python train.py --n_layer=10 --d_model=320 --n_experts=256 --experts_per_token=8 --d_expert=96 --d_shared_expert=0 --activation="geglu" --moe_layers=[0, 1, 2, 3, 4, 5, 6, 7, 8, 9] --router_score="softmax" --normalize_top_k=true --routed_scale=2.83 --balance_loss=0.00216 --balance_bias=false --router_z_loss=0.001 --router_noise=0.3 --init_std_router=0.00971 --lr_router=0.00104 --vocab_size=2148 --norm="rmsnorm" --norm_eps=1e-06 --tie_embeddings=false --optimizer="soap_variant" --lr=0.00311 --beta1=0.95 --beta2=0.98 --batch_tokens=[65536, 131072, 196608] --seq_len=384 --train_tokens=1464000000 --steps=11278 --dataset="wikipedia_en"
Below are experts of layer 5 (counted from 0) of a mixture-of-experts language model. Rows are named router (the router's row for the expert), gate (a neuron's input weights, with its number), up (a neuron's input weights, with its number) and show model dimensions 192-255. Each number is 500 + 50 x the weight over its row's rms, rounded and kept within 0 to 999. Numbers have three digits each.
After each expert's rows: "comes after" lists some tokens at least twice as common just before its tokens as in all text; "mostly gets" lists some tokens that are sent to it at least half of the time. This comes from a sample of Wikipedia text that the model never trained on. Tokens count by the router's weight.

# expert 247
router:592508499426522507541536500543469504500516591501455531447538531427498562519535417419530536485477525497450412571538573480479540521515545520537414605484448485573508491485514467485554411484584580
gate0:555468495489496443449539443530556535484550496535459519483544536477479507548616532463609507496547508518525367493510499536547507556409393560500469483411487628462483370620526624521445494470583541
up0:458437389482512477448516530418530430454612481438488381493469473514511479454489537493390545518430550452485471576432499540471486470569442499496492540515524559436516421536484532515490486525563613
gate1:554548518596475391556535492462434580509550477481503424420528431458509409528509506499541552490583500499543494489553459516492562500538485434471432463472578498472530553522582496516585548554448545
up1:545473461522476475533466435552525484464534446500412495527472522432423469486506523506497505450524505510479478526541442547593488512520565484382513431548424440592560523452545450485442523565528561
gate2:571438527450511477411599509398459544515540492607459553523431544489472417554501504559552565491416488495519532500510547417512519574512481554555414429431439450476523538507489428473651444482539432
up2:425598497503459446520509514545451486550512448456527548501559389484488488476530470493499520627523449518465594557441525508596404520520550429497541482537512476616494462486500567500496588500438507
gate3:476418528554525489468488543458550363472511479568454487516506549506534512480485465457456462454556560495390499569467489487498618491574452615442501520425389467466438443496529553522510435562538490
up3:530509540456503535519510469422500527545536466510543487504518467487491530537455533461519449487544507492552504527555502524533500489502537462461455494443553504505506570532519508339449474531607540
gate4:479450508513439459553516463632561494433450454518401594503453506497460468509530432507473489565505432485431520493577496537514519588485498607460573505511488459663555536478558538493516454548573554
up4:507528524408570544475564628455528428558586495485558459456579538411483532496477585450473423509494466504575549524466486407491497495505547469510454469529543478407437436447443529448521486473417504
gate5:529447441530519581447500499497497487521518544563531498505478565551463479588470459442553446445450480529494515536503458482453614510517555506497519518481512455489495507487433508460482603518498501
up5:509547545545596544500523498587567461471534486446434458501467471550475427569536443521439501443536467618485606445595494468501524446482511499538475563528549506548491486439465511548492502498557535
gate6:491467497480408467606384545479545455552484397517415533525444411578528491555583496521526533452523529550501477428553526587516567464446476447521541480579458489490537577472456476448500465481506430
up6:595537462497570514548569477576481596496560412469578457517456605447457471587540510530543545470539451519528540501528489522497503502510514552549505429550485433523540538427461510480442580505433522
comes after: "| ", ": ", "(", "; ", ",", "$"
mostly gets: "18", "10", "13", "20", "14", "25"

# expert 157
router:517501462554392520544516576535443503480499648451477535438496445457550553588539475488553524498475507487452568552467540560492467468527545481518462604462479516553568570567559451425546470486525574
gate0:474578487494523520542543511512462520481522568434412581502597543447521517521483556425558489433523499510454435464500508507472454539536500571535471508514494466541430499491520510503524482493569467
up0:496438533470564503483487513577437523440509511512448489566523436477398487556440544535536511452394513490580480543501353543575569581505450449499516495410504532469569545592526501521502461564423538
gate1:415564493486494546654579547479411492562494495452426448518419436538498519527488510509489502466537510513458510418505540525392525341445437560536450537617543503537506492532476522518499497531499517
up1:462555555579527535492514566552439568521593589502420433482550594522504413413526496568533463440467378497524559500473499549489500495561465506583455498520430578503540462597538443603493532506458545
gate2:562516490481468546538538473488438531453464490490506483527517479427483603531489489570426496521541514522447531519522448500517567532511546529513562491502533469426552475500477433398491517485604450
up2:441446541464418476573424430563522529491522459492493508502500487527422500560524544501376508530551538545435462444519487495483353533542488558425488517519391461479589449519482504475545472606480433
gate3:554530416482519443547545470459479526516464489459481498506490492467520466478552501575547559586536437483436465457522456514425565500506543484513416547497504499542561547476436437470485510479430553
up3:550487496544566487507448556494473468603505565488485495529490487558510496489585467467481542601570455486500432436549540502532529516495475596420488449536467505541527517545544464505579492556552488
gate4:537480434524558527457537557454442531470523505461542480501476629571468463551459548457602476525500512474491551406633612514489556626480567481548405482470438505542470490519459498454420441553537533
up4:497437541458504510554538468496558526473488529476456440484537501545443487479453550476553418567455455494488472521501444484493545506467500542481543504388487473461410488561415498549522559485536430
gate5:525424468546526430523470536482425565535470492538480551488442477462438568475440526477624422468504502449425412510493497529461541481477585537551447534515520564572484502531549481534486475499518435
up5:515529477454450545569506546538533556493528439488440414461581575470441518530473512607441396480523457511570540543489506470452601447476529517528513492455458510495482479516557503564533360519448441
gate6:507461445484494486500471581496450456478434548441402522532424499495526468599596544467572523517508533480570524506536490558471456421548532535533468497446384511423357568628512454414491482500509520
up6:479549520461570507435427483532532493434467497529466435477499510514536578442576440477445463587485454539528555463461563464512457505493435439609512545538375397500575546449545499461523496432442532
comes after: "| ", ", ", "C", "D", "(", "d"
mostly gets: "^{", "..", ">", "#", "US"

# expert 171
router:515511523477507465509560491494448411390456432526490539527511485463520477599514416464484458515540584439475422521511487501452479490551489565531455463444490478530527526516468460528466508520578489
gate0:557485512532561489502499524527517526500459495417520523531497627467511533552490536423467527546444546554469475568494443516384409538505509458622475422445452500465440497506474519561571558568525421
up0:510527585481333515530452486525454476548512556491404490574533496626492409448501597502541557547511434497553485467504496471512467449445512584531551464454505543551497506518464421532432498502538557
gate1:458489523425494456494476506506447415456459537540520476557496427463436459509459405556568443462463484544427540409493509502485450553577481541546463443535443487430581566569394557558497568479552495
up1:497506428491628452494522497603535433513469455577455429443501522532546508502446567533494467480511574507443464460547537439464578529492489520469407504497518458580463506530556562450572523517486458
gate2:442434491538494489486529448536426535457510402570573459512533431448528499543489572548496485567430564510570577518430438510525504439493427599604612483536411582522510517485505468359501546535462448
up2:518478533424467444567523441513469488455459458605491513559353467454537443483450574511468467575543580535592584523499470490568478533561481533561465563468499534523550457576418554456521505599525517
gate3:542517538441559565509643514450445479403433568509532445606442538449469488560408413599534522512535545463555546436474483483497557522505490498522423530412532489483437502518448501520489549506492513
up3:454463548441537607530487495499504564385552561559502537562515544426496466561467439476583484551512472495557437502474496465519481526484474547486497516561452464540525448496390537547548504544516428
gate4:429423508428536538504516420574455429420523540555448579455574508460490567532561565417499575503443496551537436503569422510486459575427459536562475463486530443470544555549554486447506478532475386
up4:562483458512462573537534411448494486486503570482425496409508462442555547563469389441403506503511525579475461503446447525434491508486511475473446550495493455491502487448504441585563465432498549
gate5:523479504503530539493518554560463401541434461538509580387549500482600495522530490572469466551540625512471516467508481456537518425507523507487484524507527465477479623524465534470541502485462553
up5:543534554475572551504565473503478472452485519520557467539481594491431411485427481481375396525512496523547453410609496468471559505452524454529457574498560581487469461548446498399397528436488475
gate6:550574443520546512455523476531463453466478463504453508466500444460481475427508454475443483422424649433520488595466550592484459477598525550430517552495579573455477437463445485520462504524529613
up6:466604440401514444453479482548552485500506488599509529511491481443528532558477513489449486462472612436575567471408536548537499440518455651438438523534505481457526457485436472481537547498534477
comes after: "j", "i", "a", "u", "J", "Vi"
mostly gets: "í", "ó", "ō"

# expert 122
router:510531487480441407557526589429450532447480533461447534479462496476582562515577617483568511455460490514483463526543478460482495608473469501529477507495453522421480501562491438420440507464520535
gate0:452482563492475562542455492541561479444503508458555556326528471447440495466486480494543453557469460458553489485592556503423538597576583480494388534515493593441537554454478529540437550562491399
up0:514466506496532520576407555509542498523527501466534433438468463499548477596505440458465443536516466492549466461432502510533551602467532612529520591484416520500528548495539426489516562461501500
gate1:422566536506426485416531502540423533467473486553481499431504538556457455510547407473577475510509473480488471472557474547524484525537512466526478510496440496580470524505417545538475520501443574
up1:488493407453506433498437474527457587470462407440491463499609476461502469445470611344478511475502401529495514490422557430381553427453472579537464518538533444463425536411555445493567541517517494
gate2:590479487562447506477519575469531546546461378437521457457549493370529598505584488451496600541540506455465455498527515470491420458513575540497495425424491486510483456480524492386541474567402385
up2:429487484558488556521481533546442572518474479553509408582497596447462462476456476434500445422506544424421506487478494502601557529456512481491428453567547473487441422549470472470483397542571583
gate3:506518475484438564482481423552434556633531505479470506453497514551523530436534462512471396499510509528596556472496484448509423499566532465518489459551544512445487521573440505483508532491508524
up3:486516490592486499577487496456515472456568470473552468550526586394531396526505605465454510530415481461485480504559491538526429514498520575442502518527480455439453533491517477442446469452520525
gate4:446537519456513460526527489496574537513529577482437498458612466495524534563607479540479574460459446499410485497489593523579520550561453539430495560602489469511510445556485548410561464591490500
up4:514425439422506430442455492466510554563475456484496429565446490514594491517495537402531531446483589536443424445513510494488523460509485546478485507449460457467485555451503518455457541353578419
gate5:571470558522558595522500503473488455448496438429492489418493538450433474612478447482497408499492492456489472528459509505485437553498504503507474537503582486595479548456538516505462520535547500
up5:473485473570470414504398506508531472424527533524464541409544486476485562459556393525549476568437477517395481453550546460509526557460517477517570507516485469481414506570429374541506529453547490
gate6:507494501510418474619547491532543439429410485467451429547398395433448483415574587564511480490458432390465497577552500462498575573624570477510509514521436552517489550472545511405530503495492381
up6:553571451565454630505493511439591487467472568552530556518360482484499482440468467531552547461446488477409437482530590525520461542495562446484499452518470544495428466553562497449511508499482427
comes after: "|", " ", ")", "| ", "|---|---|---|---", "% "
mostly gets: "|---|---", "|---|---|---|---", "  ", "|---|", "—; ", "\n"

# expert 164
router:493544496529457527506513530545501564507499614518497505476504446467497522556523520452517444460518561417479450559507487503492530550510563501533455558466494549523515510587483437437590454512509527
gate0:601416502421509478487520504485432516524475487469522492468516474512516398555550618541522502545442478465548492618551580373459537503479615459524452501454565433453495539502525415459491363454551461
up0:611547494440522435509505425470511516481513477446534530510514505533529432563547517598495495529458546484505496550501478421409578471485505525546473534471495395501502431533524394467586455486526501
gate1:538401536546544571399449568551454533485407551561436469497453452451516551539520429476509435483472534521482545502431445466448483493466537530442501695541519530517506430444490414398459512544524591
up1:501543529459494536437523491472556520662515490532480538458547472538449548491567550542482496552437534478580481542491512443508501549486544520506519448488562484480593427476575545548430479461447481
gate2:565578458522506513423470522503508520505431573525556433533473534534498548511503536520496526474462505459549505437497560527491501516530532531510452515532604473544577520467519493555505516507393585
up2:505501416535511452546471544469495487493497531437498458588501430563512553477405465535474575535504537532540508412470511510479508431534438512467543467452506557471617442402538475412509462540464586
gate3:535487500515574379477582435476531554411474485455503502521525438515502442544527509620535474532522484486464453504465499535446538517515530458497468477501563481401395451460404544510484596529571480
up3:424415541462478484510466447534540498442498504541524581522533514472633464502446620593500442541415529452543399404504459491548528505605548550502563450501464484464441542498522416476517463561475541
gate4:483536419457550539513480501463472499486533469547505512547495431478589462490572588482470434432533492493467503445503574502491413491467559572492495401621520554483463518501532514564562494544537397
up4:513503607566410431426565490495551551486422524513463571434511502551520461557507460576457499436476539538472562526538463466454586532380433566408538454482545498541444511542459509422471481483522581
gate5:538446522510484529436547509462468493460544607480489474473542543452529569529534445609406499342455501583466516439553502448510465448463487484503458534577497478501461471540486496484475447537533462
up5:520332368483491501590433443540516544495499406469397549529535494518485511588453506445566544665540581560614498478486528437452470500593496531476516536432488477555539464520532528501549547521463414
gate6:442513482506564536515516450557509522492486492504522489495497508517413533528553381522550468580445423505568444491518505547572593508443514458547540460418526481466427532509465501571567462498560405
up6:572539516499494470546544453522507461629513479545509419544551452584474519487494555562497499493538463521512422542567596503497510425471393575559548487457478522583539524443523506478440493472474470
comes after: "| ", "]", "e", "X", "a", "?"
mostly gets: "\" ", "\", ", ".\" ", "} ", " ", "\". "

# expert 240
router:425527462546390457544489591468460530449471516404453541482498457435540526511556592374513486499489578480444534534535490427438539499469504496484520505451448544496558464647515445522492471484509516
gate0:459498568508494544549504571446525540479370393530527543483633451443464515548565481511531484513505567482464444523517543518524518632476493531486475451535498374490517515539536513426478493567453536
up0:470490490569490572520454546573504570432458419510465497505469549470572527449506555488530592434531447589522471521495492510536460489431489467454463439468497519548477562535537616431523494580431537
gate1:400606542557503508457506452559597559479504528474557521533487533482542508549505495479549521522475595502464480471435613518452521464529537522486418469601535544487466478544467490465456496517502527
up1:401460597517502448537410481463586576487479416522518562544511520555422434468579463556508561556433532480485574561455514523557465475510474554516460331515571497496455475516410553443507540419447530
gate2:638598493394460516569454521562542488525521522500533559472562478549579492578500512519482456468536570464509556531542483510517434466476556504524502482454512601488523471506542454513455519500520425
up2:627554598452443547438554493530381577475618494488499441524558502541506508475480525503533546451512540474446430485550468544557428477490461473463544473489474578489442453534534497510507519492476513
gate3:529582547442502450589464557519501527471447538581474526517538619526448516522509582494439510475469439519562471507434554456538515526567469549488454535508511591508458535529400520505450504470573511
up3:583492476449473545498490459434468553569553377499484524565429522535578484431459490461509434561514464547535429441599542461598500465520456534399495540436447482547402567483581601496534510513483547
gate4:515537456407496564474507607482431568500403537558515533539524511554559444535519509524574570507400526472397487461436388486533514442584487490519546534455502487594393408538553634427530381507595422
up4:463516489453482512480562553475463416452466505580454521473508551522483432525505541530506486476608508462565558492492527563568492542585530554434436458505521505564422501540431492456517425454440477
gate5:508443453481426484500451514486554509508549525560422666393454490545499522479571503569510532474537457493489594505568519433444576567426401506479535510607536442498528507564471406575431493522495354
up5:519516483450452487483611562516425551488563441543485377513447464617473512537565461455491468515540485468514492483488514512542482525465455590472523477536599601556484509476470539458545446561627501
gate6:528520521529555523530510540480522502496437555528457474475470497420466526545505455437549586493538538524528540554526486425502465553476484528539476511498421524559549486573473504438520561471482474
up6:479509475561493533525484558455451503475514521438511503489526515483454421515525498470542527484498484530494468494369491451524549416408554533485478445487428507562580478544445515395516613434571428
comes after: ")", "|", " ", "0", "4", "1"
mostly gets: "\n  ", "); ", "″", "  "

# expert 177
router:485492513511462543552567517553440516474499560506469508465525496453536556570552455408565531519508531475441521505433534528488395465559546528549447569519456506593621501488462479563488470395510553
gate0:528620502475546455417545390562431502513557599490452531556427483446534636437555453406484619483557428557433496506509533403557597586563520490571499463497479510495548456479488432390536522529491472
up0:606501563593436450438470499491533577426554522547449462530466524565539511562495520535466494470559494564540464475604605484385486501549436434516452492498517475561525493445398476500512467569555517
gate1:404460447502530491487576481427530492467522502512454505456496566455509513478509498454563532476663583415417471554512439541555569498480462525460487528438462566546522497493433441415540552481516417
up1:431461446507486460600434495568466527501527546469479495490498535605463472486488508477525514532499468490450476542549469513515536488466524512505401488434504564477517499449397464623543497497542483
gate2:465455522453426451415485443546443556524462495513479568508536338452521459597477514489476486484553468419531501476487522516518556423516452498511419508477531434400449426509501422443486492461494567
up2:529444473472517526560602404580415497512519463526584441537405479487530390412510528497443518511500451497476574457489511484400600449541436450465454491573481486540502505488464355474430516460582495
gate3:562626488543520456489506568511536543529490403478508597483504448539487535555512559479528470521554592540445494525544458589639519464528478533564522487437519536479502474565509541546526518531488454
up3:497530639428462483475400490492444467500551559522544437527496548476476519469508560500529431545473441454551481580441492466507518517478533514555519483432494520480434566444418528568409536413589439
gate4:590512655479566506524533511565455517575394525494519489510479463526513588549542428516527452449474467478630474481455513548507511531611532533468485541570475558497495476482558576505429462420463438
up4:501580486507507540501490448466447516413555541539498483602497523538477453515479542498484525504541467422545550545486483467455474541465486492510468554400585542448473584493601499504553457513599518
gate5:529574521442485512529425534592465506475494475465467575436523403542573478519538524539477521426608504478512519534456485552478540513529470549508443474433599489527557460464572516465499438373452488
up5:518365471513549431522447534443449546475496532554572539648504404561519525480509475462481498577598501618496437515398527557412427462488435488460487478451497462526456555539449497444489501542487457
gate6:532418436538406543576522506546567491525511511511390472591508485533517538546433405579564500366530443516432493477475484407584491447533520512550484528426484518502613484436497470393487591475521538
up6:542537575430569505409437529502517541529514558493549583588469520506536531427543581465420479501434519555449440524452545530463479564479481436484461491565527469533442592400521516479483356579489462
comes after: ".", ",", "| ", ":", "3", "$"
mostly gets: "milli", "60", "45", "32", "55", "50"

# expert 76
router:527550485485524482529503556493461540485495539515470483495493489445582566535535509401596534499467483478447446488460493553526532485470562480537433530540477561413591522546536442494512443508526452
gate0:430535430449573536522515467490429492477613537344512560555456466463486532520559505458572527495508466513490508532587573550546548497514512471487510543546401562575556415525502434495506530437437403
up0:495509467491529494484525458478516522545488583622444456538461483498535477558491429523581429519452494508511455476476570408494492519556525499525492577544538524553509555461526524534487542519476509
gate1:526505477607505514528537557472532492540545505409454580508436512412507536449549529419380398532543475559459474435500552586512541538501442504618485498436486524621518518433469462522520454502541481
up1:457506417465461540656543536470485509555552432421557444477490509540530502474544585545404459478487532607496605368444526538509546478448456506486538465524485519572517485524533441490490483483478497
gate2:503617550533507501489460525523500521537535517492493410544477465445464501595441454581473379524407474518452405498477567473410580491505562538411565450475600555526461611513438517493501499610436481
up2:441415596487457500562578491548499467535539531509499478443492571524485436385549428555500523506629459521514557587565453504491458549514546510477428491512431552449479514499499411478520550475583571
gate3:489533523577565562574495491492410573548513533477574530496545410486496500487530422504546409504440457476542445488491529460462499522489481524476464494577518448500479505505548520486455464488402502
up3:478508468571526504436550445448451464503518504483466528536453510460453473550452558508573493548478498485512423579529517434499464459452490448551528474472505461450529405540559436488531503539492499
gate4:544460457543519599465559601526544491563537447454554502513549551542496528555529502445496383563594581470536507474572584491526454480532393530442490510430553521497504499492523576449478460546496430
up4:540512523468492456509424452446464457601518547479519492497496498552495566517470592532613532477578537510546442483525529513530486480408557483484512534480527531453507478583566429506516501461483598
gate5:490571477473521555443482471525509522505539513553475483512565552471605465558520511510446421462478440490442552555480460506541563555544504492418524437523505430381496432471506508542507408480416456
up5:381541516554517493558490547483519534499498458496401461507493487502417525427502588552585508499493552478498541482522488527509492430536554525651416493454471495555554516443490490563539585531452530
gate6:474557472591454472424500547515478496475473449519466553518520464437468515513506562563529514509518436496546508576532513369415540523580463492537500444538498458488504560520509512450408506439523414
up6:453534518480473538429472486481457512569475437520524450520486486493517455502393506455461433506541407455528530538576479430546599557483441416567460507563472524476516494445547350485532557461536492
comes after: ".", "5", "7", "9", "0", "4"
mostly gets: "000 ", "II ", "} ", "km ", "Cup ", "V "

# expert 232
router:570568524521545526554510554512508462406482410427430571515525406493518517561574519449532453487504511515480487573379546429526492469511607489530484515496486486481553503593501455393480474464491503
gate0:424462488504514507451513527482343622467463605426455582544496408509396493596503640476540466503485545558485497390502496444531494502482529566507480472540458464446456563460443540477466532522489400
up0:463419466483540460492479429543473535595481453516518476558504471519476549484500492429578450483528501513522537550487543471414549461462557454402507495515488514512496511525521503396375503516513605
gate1:562500492450566534518378523469540439477498508602475574550530513485475439518479524430529483449470494541529436563522476485551492541478435464431439413470492463558456547494546524425465566535600493
up1:613440521541488510448498456455540358516569513525545580455379552496554468506460522538491513448621427490527517401555497522509566553500499459535423471500521524478493444422489444425540554504446552
gate2:453551437443539449421492407469586443484561528546448461606515541439482487527443417422457558466482566484533396549504431476424458478468484517531474508596497581540554477425483420488418490571534467
up2:439530385436500471418454428469419433508497570461402508564520437517519430490505511461388485529500426540474439531507505458499475455522472599485424494457553456507511480582501483474520523542426423
gate3:521460505462477509459420517561496532502506451505500552527548468498510509511505519543509511377470426541590518472559539449509445486521494562458487529422438523511476529477518501516569482589496567
up3:511514537460484486543422495442494530497484494464489579482490504550513431526473521471539488496468519565540515535486420541473502456532557419521495525440570560464544498526507583471591497493471475
gate4:596513500510549478475532579495547520475482489531463483443477484495489479524544484417471517551522485372536481377496569499527484472505465547492562513467507575446493425510595516520464470584502545
up4:529496516595479456496427456536470486562454516564540449575523579460490597428527507630535543588391502476523514569503551536490485515553418520523464492580440509512507408432542481491522380446497533
gate5:377583525469533625568536486521501405514528534455513494508556549521549408602503519564497505416483513547502550581554501572491484505549529573545433544566542503490508439613464445509481590488533486
up5:505450406484519512506502508561540507462505461455443472541498482581508519559573499461556450471519443460471489455473502464477480478490531538509442449385529487469415550546478491527493439565528499
gate6:551511522494482443490536530559451558537380471527493585490505504490453474580537566485545455551482544480551506407454549505562567511462570461543547462454609470454509619526518576471541464458437518
up6:522543537501508479451511417458455482538504496515480441534482474482475537434357490461517574425467600506405453540496417482448497469530424526512524499510480449501510540536525457525496460575435475
comes after: "\n\n", "==", "|", "also", ")", "\n"
mostly gets: "==", "== ", "=== ", "===", "====", "also"

# expert 252
router:534507514546468431441565513540458482490487531417489507466558420486376564521526405438525519467567604460518447548507608509419554462551555434522456476539410487544548536578478420531512471553490503
gate0:511539442533573482564465545569531513419527469464516471538533507494455577511503452461535541486526498466602449537361567448582547467619512499577525552497493489583483484543484406540506482474527460
up0:535513499518515512419466529508454509550478489573480506448467442533545433478506480451509423419466558515481466465440502461464473556461569609352519552495553449495467497462439631435480435599515549
gate1:480566478558548416447481525414396492503523491357455442535538496481524564436490478529480469493546541471510557499571492538482551571511519526603558552437633525514543536527543541478499525517510558
up1:432427490432409445462432522564521603472517500591435491554545510570491463518483595476451431468554482466576517491562531471583482458497552488534463467535466525494439408575472511570467505374477431
gate2:560543478523450421480540536455556504535568481454493507409447547517508511542593492453401513392575582430448538569378522519442451560582473477576518457400476434498569487542437597465510559512358499
up2:482480551464464487462525485524419562575511490549404427453541501585559396489552463539434516391414523540500557558488490491447522477582443527460513476540615455494484458489426505512481483547507506
gate3:506521497457401526498448514501534615398458485487582517475475489488527473546588602460549468476490602474504470515588521498576504547633384483560458458380488428584516516537580458466491464536545548
up3:455499493496522580479590515500537392554547529445509491558535488552455538551464492532520495616518416473521481515616483495484462534540588476499572549528501508491498528484499588509472548528551530
gate4:545475439420548415478483447488389569467535513534424493452568523556433536496491480457472411408541541484535501501484488496545512478485486478458508509529509525526408424530528474533470532534515476
up4:551482513461528408549477556490516576494522402465501522513478514550428514401448502495539493466438537504529555474436437564474480623485511435588442492526488434460498430521473378484496510554550500
gate5:584469494573506447515511484493499464419470464514582541464539498546471558586638453558511441545560480422577393472530585405564482478460536448521417560529469438536442446493443516532378489479539538
up5:581506595520555535458531518505516598551506540484560527484566576478491554538595468542500492467528512465485413461441591471535522508485470527508528508587492532522542522467531511522488466372408556
gate6:627504496471516522538521570556339534525482524542491451487571485550483511494450498441484502574546517394448454484524520426562470433519570430547473415498427526601529625589534521475480465602497461
up6:565381584460574538531476505504465631560435562457512440463474514559517460470493551495464492539457499438490567522468463462498469462594610480557511460535476459518541520522569480509499429531581525
comes after: "Ar", "ar", "ap", "P", "A", "ac"
mostly gets: "arti", "Ar", "List "

# expert 241
router:432555487488444505479481538460456464461484550471477555481512463467558549567531438405568522532531617502422476536499511529471392497571478533480439523549469550474528496643494463421570432539564572
gate0:472603503471505546524438536456506480503412519568453507464486584469535505580514510396513478490426457517500490529470482445593446479409461658533477502578529556441552516564562625420513560479468429
up0:342517536493539536602585418501471458451476490578617482489550510469498523552502512457534619554533504535505503448539552483442532493536562404479461521363477447487394489386469400590601514425445478
gate1:511506479564429440572538491499509496425389539481522430433641561479464499512502543482503574473454568424398459559541607440523526534460516462521548527465522495464487510437472514426475443511502545
up1:555533468505458405539477484482471527480564571568397526521545487368506599518549506496454419545454538600478479530527557545465458416538464489453468573505472438665467459523606496513508478505486512
gate2:519579455551452503529565402546429525502498447533517531450457470594450504512543521530511465500539528412524516515510455519468523538449548468433491474431465523440511454388453479536503435503414529
up2:532511470501480588477494611455418509508575547555551450500473517450548502546542535534544599524545490530523482572477468408452463470460456439475498460539533486505496470457499492515498522437521507
gate3:583558533502520596466564471551481465477477495548505515427491470490505509514490470595510480568499384468465504490476430503451494528557501506520432564446546520577511447408378448525574444514524411
up3:442506387613591428476576566465568402525530518503470407454524517510488510461489503388529610499533521523505446515543540478501546531541460485523491577515539458570503442521513452546384537476434469
gate4:512484528490461481512465472568504587535565448412581424401520550594443453503522531498487490524628532497481487494585422517559546504582489556593471540474530413439474498564562435403505526525605495
up4:490471486527639506502515458406459570484480521558487565515535541432444540549471441535523498441388518480468486508532563470480457491460515412395491522503530580540580525536344537561471514473436447
gate5:550467479609402414499460520454487474468513564431499478531530480494547454610475552536503484502535542530458580523527448489475506504602482485496554518557459579471435344416444425527558476483442454
up5:565499487470543553530484496515426429496516488501526495541583412428450561495552504485518478535514459536503518541531410558463512480528518502459428376534582416462467614561515519500505476513469479
gate6:578500487457548591559422556502454529482503549472518562425567469557563447504529563511509491515528514510571606534504566506624543501502507576461473504581353491445427512490482482463491505486453433
up6:513420469464434460471568456547505495463487433559496439525444453497496436514481492582439456527519446445501505445554530533440468612527449537514485494511510484475559551498442507555495491544478521
comes after: "\n", ".", "7", ")", "9", "8"
mostly gets: "List ", "He ", "%", "% "

# expert 186
router:589508548485535462560509585515445525471455612362490536468476464475513555530537556368536558510525535473427443496449546394483461485493561449523459521480422535576576481489508458470482501561512515
gate0:485508462474483428488533492482487520433537537501505555492472499505533625520522508550541521436611498530478432517522476518466463556552488432504421472481536512446472535500526515502551369470487538
up0:502521415627514479464493521444595500506421505495516530467545484431515388501532579549424578604453489507478482531460562547491539531520470549514495471492493501497537434518467522461524586505472526
gate1:523533530493434417481531473612379431478471501505462526491453449587487482517496542460449560503514481532551473460503522468478445509450510446543384544502479588512508481536553470502434482465458522
up1:495482517532462492529553517462397536440499448546540583495488479555487502483446366555379477499519485495493529558549500522484447453555494540570431511508463528479528458542484479480402540491417468
gate2:501579453552584517473567533520525564461481570522560471413578413459566554602541533552526492500456405446508422463410490426494438396472477433494512492460472467543411535564507467502473484478470534
up2:587507445493628518426528383467422514518446569550557503521546529532501467519394469541540498438478475571526388473462505488536498534531582485421598481541548494465492476588523573483486531415522613
gate3:517534444489497430569375585604520548493529523521513631485455479458522495500501437536516490488584468475469514463507648458491569538534443503527454504535478465487458366539529607465392526478518473
up3:454532501572506561559534467535592479492457459446429554547479381599444460581481456496427494506384468390553500516552481501477532525550558514526511473547372553421496454518513547459445530450547527
gate4:475436506487522457523444555545564474487493594402452468484539534475474516458505568521561469480486547531592590490482491548568462411452470477594478450413402513497584458492554568469456428529532481
up4:472457498504577490490428600485425496517512597447513525496508527458531522510533515500409372479510530534513466456535439549543558503476458454542456464425433512394557475406413536495497451525487533
gate5:613538576463441480508479579527382497503487548512531531471499524521516480521601425513420523539546543555552522502483604478561489514463452514517484574517461473521518546469443530469462475493507514
up5:485499491473383549510468512510583541491450551471508531463530535498427522530552530527462507537536514513502455444555540463474473448497515467461420506462512528577472502378478482559457528444575470
gate6:516514432508484509570515535519451602507520509492531543533507490473536540578453593502485453381495515472531448430459652512552479475473440501432484548514530487540554518425521526461486490537565514
up6:419459451486540504530477527460552474527434501468418545536505418517467375502538531549495411458517398425482506404494441494487520536495439461399460533515543502525555427500436484469458644466564563
comes after: "| ", "and ", "; ", ": ", ", ", "P"
mostly gets: "Thom", "And", "New", "Un", "Pet", "Phil"